Experts of a small language model.
Size: 9 layers, width 160, vocabulary 8192, 9.45M parameters.
Experts: 16 experts in each of 9 layers, 96 clamped SwiGLU neurons an expert, 2 picks a token.
Training: a variant of Muon for the experts, 10186 steps.
Below are experts of layer 6 (counted from 0) of a mixture-of-experts language model. Rows are named gate (a neuron's input weights, with its number), up (a neuron's input weights, with its number), down (a neuron's output weights, with its number) and show model dimensions 0-159. Each number is 128 + 32 x the weight over its row's rms, rounded and kept within 0 to 255.
Before each expert's rows: "gets" lists some tokens that make up at least twice as much of what it gets as of all text. This comes from a sample of Wikipedia text that the model never trained on. Tokens count by the router's weight.

# expert 15
gets: " ", "1", "2", "0", "9", "8"
gate1 [119 145 188 149 168 121 114 143 146 105  90 144 214  97  93 156 123 132 186 152 124  61 102 163 116 173 136 117  99 116  98 141 149 132 153  89  93 207 102  92 177 123 150 111 106 109 110 108 157 143 130  79 130 105 138  95 116 128 131  70 135 144  97  87  74 165  75 100  85  82 105 112 128 144 178 109 151 156 116 139  95  66 147 127 196 177 154 138 152 116 154 108 156 134 100 146 185 185 124 102 143 183 139 121 147 112 102 125 139 119 148 138 119 165 115 109 130  82 192 133 160 159 139 138 126 140 141 191 177 120 148 125 114 100 130 145 119 145 155  61 171 179 114 168 130 144 143 169 153 160 127  30 140  85 121 152 103 188 111 183]
up1 [177 114 131 133  70 103 148 116 158 125  85 126 212 137 128 158 161 140 249 201 121 148 129 135 141 151 146 120 106  91 118 103 168 136 151  91 125 233  85 133 109 123 102  99 116 157 149 136 147 125 154  84 138 138 100 102 179 151 143  88 131 133  97 123  93 117 145 130 177 109 103 177 157 126 127 181 141 143  88 143 116  66 117 107 120 153 142 120 101 121 121 152 115 107 147 172 130 142 132 131 111 180 181 181 118  79 136 115 172 109 130 101  65 187 136 121 122 188 184 114 225 170 114 132 122 138 123 123 133 107  87 110 163 146  72 149 132 143 147 148 146 146 140 131 145  91 132 134  88 182 147  77 175  99 135 141  82  91 105 118]
down1 [109 134 162 107 144  77 114  74 121 127 112 147 111 146 140 157 152 181 167 157 127  25 115  92 119 125 168 162 105 113 144 115 110 147  78  91  54 152 186 152 131 103 140 153 117 139 158 170 102  97 135 148 168  84 134  72 151 124 168 143  40 184 176 178 134 173 100 172 126 118 175 171 130 139 135 159 170 176 140 130  93 111 147 159 138 189  63 156 130 101 109 134 107 133 184 160 155 142 162 134 164 148 141 195 113 104  86 132 107 150 139 164  78 190  91 132  96 126 172 107 158 169 116 111  91 124 132  93 106 160  99 110 102 119 166 175 119 140 180 125 163 125 201 119 124 110 134 133 135  96 112 111 126 123 166 165  82 130 141 121]
gate2 [148  90  72  92  98 172 161 131 152 107 164 137 156  53 160 101 148 115  80 152 160 176 176 140  75 154 185  90 107  75  92 137 175 181 175 169 155 120  97 189 183 111  95 158 161 106 128 121 127 123 151 129 117 115 147 128  99 183 138 168 153 146 104 132 122 141 166 106 140  69 165 105 139 128 142 152 150 165 122 100  86 186 136 140 168  58 166 131 113 210 151 120 120 130 119 116 154  91  94 140 106 210  99 111 129 164 113 107 118 178  67 137 160 109 138 127  81 111 113 125  92 111 160 164 136 104  76 189 122 128 126 149 137 152 155 122  81 121  96 132  69 133 171 109 157 152 142  87  87 130 117 125 147  58 145 103 132 131 157 111]
up2 [ 53 119 146 167 139  98 133 194 153 135 147  68 111  91  49 118 129 100 159 148  98  47 118 145 167  94  96 132 102 140 141 125 151 150 122 136 144 169  34 116 128 140 146 146 110  95 151 194 120 149 139 147 141 179 165 165  92 114  69  78 156  95 144 142 138 131 152 140 145 197 153 117 112 147  63 137 131  83 135 146 128  98 143 107  81 118  90  82 123 103  76 148 104 151 115 129 124 116 163 112 110 119 127 118 166 144  86 116 183 152 190 109  90 144 168 168 133 102 125 158 148 207 166 135 101 172 134 131 127 175  74 135 143 143  61 130 100 110 116 134 117 112 107  85  80 180 113 106 163 184 175 114 145 113 106 129 103 143 161  92]
down2 [127  76 106 113 128 139 180  47  86 102 135 118 114 160 155 143  92 143 119  70 120 148 129  81 140  93 167 118 112  49 156 123 166 195 176 115 166 168 189 122 112 210 126 101  77 121 126 100 157  91 165 164 168  53 128  82 124 138 108 123 131 120  99 165 141 115 134 136 126  57 124 137 181  69 155 188 139 113  90 134 113 141 157  84 119 152  98 124 108 115 145 114 155 152  95  97 130  75  89 158 133 124 148 161 154 138 135 146 116 144 171 122 178 115 140  34 124 168  71 132 154 122 112 186 134 174  97 146 114 108 125 143 114 146 120 160 153  80 129 100 156 162 151 182 179 142 130 132 145 184 147 107  93 145 117 183 135 121 141 137]

# expert 11
gets: " |\n", "0", "4", "6", "5", "7"
gate1 [122  90 110 134 157 116 172 186  68 139 101 142 172  76 141  99 105 132 189 106  75 114 154 107 220 135 160 122 138 136  95 156 109 145  73 172  85 146 125  88 163 159 129 139 172 133 125 123 119  68 103 156 131  88 126 153 110 114 112 104 131 106 165 120  99 139  74 126 113 131 132 143 140 158 102 148 107 150 112  80 117 141 137  90 158 146 136 144  94 176 154  45 163  95  85 121 144 133 143 156 149 183  73 115 140 134 161 148 107  91 142 164 169 153 129 140 112  84  82 102  57 110  94 128 161 137  63 179 201 130 140  71 169 131  98 123 140 124 100 144 158  93  91  59 158 153 151 172 158 117 173 138 117 166 125 141  59 116  96 165]
up1 [100 153 137 119 114 106 182 168  97 117  92 126 142 149 190 159 124 154 138 153  86  99 127 119 182 108 148 127  92 139  59 116  81 107  84 185 142 114 124 138  81 163 107 109 145 123 145  86 166 137  85 129 149 122 210  93 146 141 149  87 121 149 117 103 153 135 160 133 112 129  66 149 118 135 116  96 130 138 136 107 156 172 148  87 154 138 110 135 138 123 150 139  97 117 147 134 178 125 133 120 175 131 118  71 155 139 177  58 111  83 121 189  89 176 114 112 131  94 185 140  54  76  75 136 121 134  73  80 138 151 150  92 100  72 132 110 176 121 157 126 131 151 111  63 130  69 141 151 126 141 224 119 126 174  92 103  91 119 189 178]
down1 [122  80  94 151  83  88  84 159 133 110 100 166 100 145 108 140 118 121 123 142 119 154 135 192 158 181 126 122 110 130 132 132  87 139  88 149  80  77 123 176 131 152 127  71 121 133 115 102 128  97 100 145 148 171 101 167 163 115  96 161 180 183  94  68  90 148 157 162  52 157 168 163 155  76 127 117 108  67 166 119 153  99 131 111 141 148 143 129 111  84 152 116 171 110 136 106 180 118 147 168 152 159 135 103 150  99 148 127  61 161 159  87 108 135 166  84 148  81 162 111  59 100 142  89  89 123 145  94 121 120 122  93  60 155 115 103 122 115 134 111 178 124 107 107 158 139 108 169 130 123 135 233  72 151  81 151  74 170 128  94]
gate2 [122 159 152 187 124 137 123 149 132 155 170 143 142 177 154  98 107  73 151 153 100  99 148 147 198 113 106  69 147 146 101 112 121 154 128 132 143 136  97 124 134 122 151 109 186 143  95 151  88 128 105 112 106  89 148 119 177 114 148 112 234 110 211 153 107  32 128 147 160 106 141 120 105 106  91 155 107 198 121 101 109  96 121 105  95 120 136 107 174  99 122 131 142 109 131 107  72 172 153 138 117 202  53  80 129 163 100 133 154 111 100 109 142 166 135 159 109  95 218 149 134 119 137 111 112 137  99 112 104 118 108 111 110 159 181 133 151 101 134  61 180 119  91 112 125  51 122 189 114 157 129 154 154 167 109 116  97 109 136 128]
up2 [164  70 105 202 123 156 166 138 168 110 174 177 109  98 130 127 104 108  87 124 164 116 132 146 164 126 166 117 110 134 146 165 133 174  97 161 153 123 153 113  85  84 149 102 131 105 138 149 160 133  87 127 135 123  97 142 153 109  88 125 139 152  96 102  73 159 150 175 200  83 175  62 152 105 138 119 138 136 154 181 101  81 170 165 129  80  49 141 131 126 124 220  74 133 133 125  92 126 138 130 101 118 134 144 169 113 177 105 169  49 123 185 125 159 121  97 107 135 150 140  89 114 166 135 170 110  57 121 143 114 120 147 109 136 101 155 132  90  93 153  93 105 178 147 105 147 122 115 183 164 146  65 103 115 135 160 139  52 103 148]
down2 [136 116 144 102 131  90 103 173 127 177 186 135 142 135 153 103 114 144  58  63 109 108 132  91 150 125 226 130 160 134 144 102 150 139 173 114 129 129  72 167 169  88 183 136  89 107 133 148 134 140  88 107 131 191  51 147 199 176 100 145 106 195 153 132 107 156 140 132 153  95 100 156 146 108 136 102 187 140  71 134 143 132 152 136 168 111 111 145 151 151  85 119 149 145  91 165 106 152 111 113 121 128  96 139  70 194 111 131  64 105  82  70 178 125 105 132 113  70 139 149  79  96 123 125 169 129 130 143 127  95 112 126 153 149 118  90 137 104 104 182 102 143 126 169 104 162  84 140  71 108 145 161  61 104 138 118 165  96 124 101]

# expert 5
gets: " and", "\n", ",", ")", ")\n", ".\n"
gate1 [116  57 117 132 130  77 129 144 154 116 115 108 126  88 127 181 120 175  66 113  91  79 123 108  96 149 169 142 104 129 114 225 120 164 116  76 157 159 162  86 106 100 175 153 109 128 190  40 142 121 108 179 137 110 176 134 139  95 148 175 132 146 133 179 129 131 121 139 144 189  93  97  99 163 134 125 148 148 131 138 110 153 114 132 166 163 103 113 119 119  81  99 135 122 177  97 117 180 104 134 116 193 175 108 125 152  79 141  80  91 192 117 102 129 104 102 147  75 156 152  91 181 104 170 195 104  96 136  85 125 153  96  89 102 188 122 139 181 117 184 125 156 119 104 186 118 144  99 109 107 121 126 130  97 167 140 106 126 102 110]
up1 [167  99 125 160 166 177  93 164 192  92 111 172  80  64 148 113 107 156 192 141  72 102 144 133  98 129 169 145 143 108  69 163  80 118 142 126  85 136  72  79 181 122 111 146  94 137 144 124 112 126 139 100 141 116 136 148 131 141 106 173 118 128 124 102 114 118 107  71 159 111  91 128 151 151 142  98  88 162 159 158  80 170 171 123 105 104 119 121 119 200 122 104  95 161 127  79 149 103 123 165 164 151 186 135 109 182 125 126 133  52  81 119 102 141 117 121 123 123 102 125 128 177 145 137 138  95  82 169  80 100 146  98 124  89 125  89 142 107 129  91 105 104 107 128 133 135 174 112 147 183  93 185 208 160 150 127 102 102  25 103]
down1 [164 211 132 145 134  92  88 180 160 105 136 101 151 170 163 146 165 152 158 125 124 121  69  80 110 120  81 112 105 101  71  96 139 129 114 108 172 116 144 139 121 199 161 124 132 121 140 133 116 127 124 158 221 118  90 103 134 172 206 123  96 143  68 149  82 186 129 131 109 161 100 102  95 147  99  96 193 145 140 103 155 178 129 120 171 125 105 193 149 125 102 112 170 163  86 163 123  89 130 123  76 119 104 163 160 105 173  81 167 107 132 129 154 145 132 157 153 131 149 133 103 141  77 117 161 140 113 133 154 142 129  80 114 179 100 150 132 119 131 109 130 163 170 189 196 130  69 154 163 102 120  98  98  87 124 113 161 156 152 192]
gate2 [167  85 172 198 144  75 113  83 132 102 144 132 128 149  89 166 155 136 147 156 132 167 148 165 103 190 106 126 143  95 151 117 142 137 107  99 169  99  78 150 147  75 169 162  86 120  88 147 149 116 110 129 108 111 127 127 167 123 139  87 156 173 145 130 105 137 107  76 155 105 107 176 130  87 116 126 122 130 104 123 183 124  72 131 104  97  83 115 113 183 121 137 124 172 126 184 143  91 128 118  36  89 131 166 175 132 103 123  95 167 128 107 109 133  68 126 134  72 156 165 114  80  83 142  97 141 181 162 128  95 175 116 144 149 119 128 112 145 120  99 180  59 133  51 121  85  92  97 125 193 172 117 181 172 117 154 110 184  91 136]
up2 [164  79 179 139 148 141 137 128 170 137 119  64 111 164 122 138 140 157 138 124 110 177 169 165  96  97 132 133 130 108 129 144 121 110 155 104 116 131 193 145 102 131 166 113 132 204  91 146 154 111 155 162 178 102 173 130 136 116 106 130 115 133 134 148 206 112 149  81 108 160  60 144 189 120 130 139  83 198 108 137 169 100  93 143 137 112 157 158 135 144  99 126  74 165 108 131 156 103  73  77 160 178 132 120 114 182 130 106 142  82  96 167 117 132 179 130 131 118 140 112 150  69 132  98  30 128 163  87  96 146 190 116 130  94 148 133 145  96 128 139 127 119 132 153 169  90  76  52 102 148 124 158 156 118 186 156 167 187 160 177]
down2 [107 160  85 212 104 104 138 117  97 144 125 108 157 107 126 148  78  99 140 120  95 137 112 168  62  46 120 131 150 161 141 131 109 106 116 225 119 116 150 109 146 147  85 133 132 148  70 120 135 131 174  89 114 119 145 154 161 149 135 109 180 165 155  77 166 116 180 111 110  95 148 180 109 148 167 108 124 109 147 186  94  87  84 175 135  89 139 139 125 129  87 157 152 109 116 122  87 145  90 105 178 175 139  73 158 149 158  89 143  70 114 133 139 159  51 123 116  84 127 133 156  97 145 113  69 123 172 125 108 143 180 150 104 138  75 127 151 105  99 123 166 130  71 110  95  83 118  59 152  72 123 132 147 146 181 132  82 150 113 109]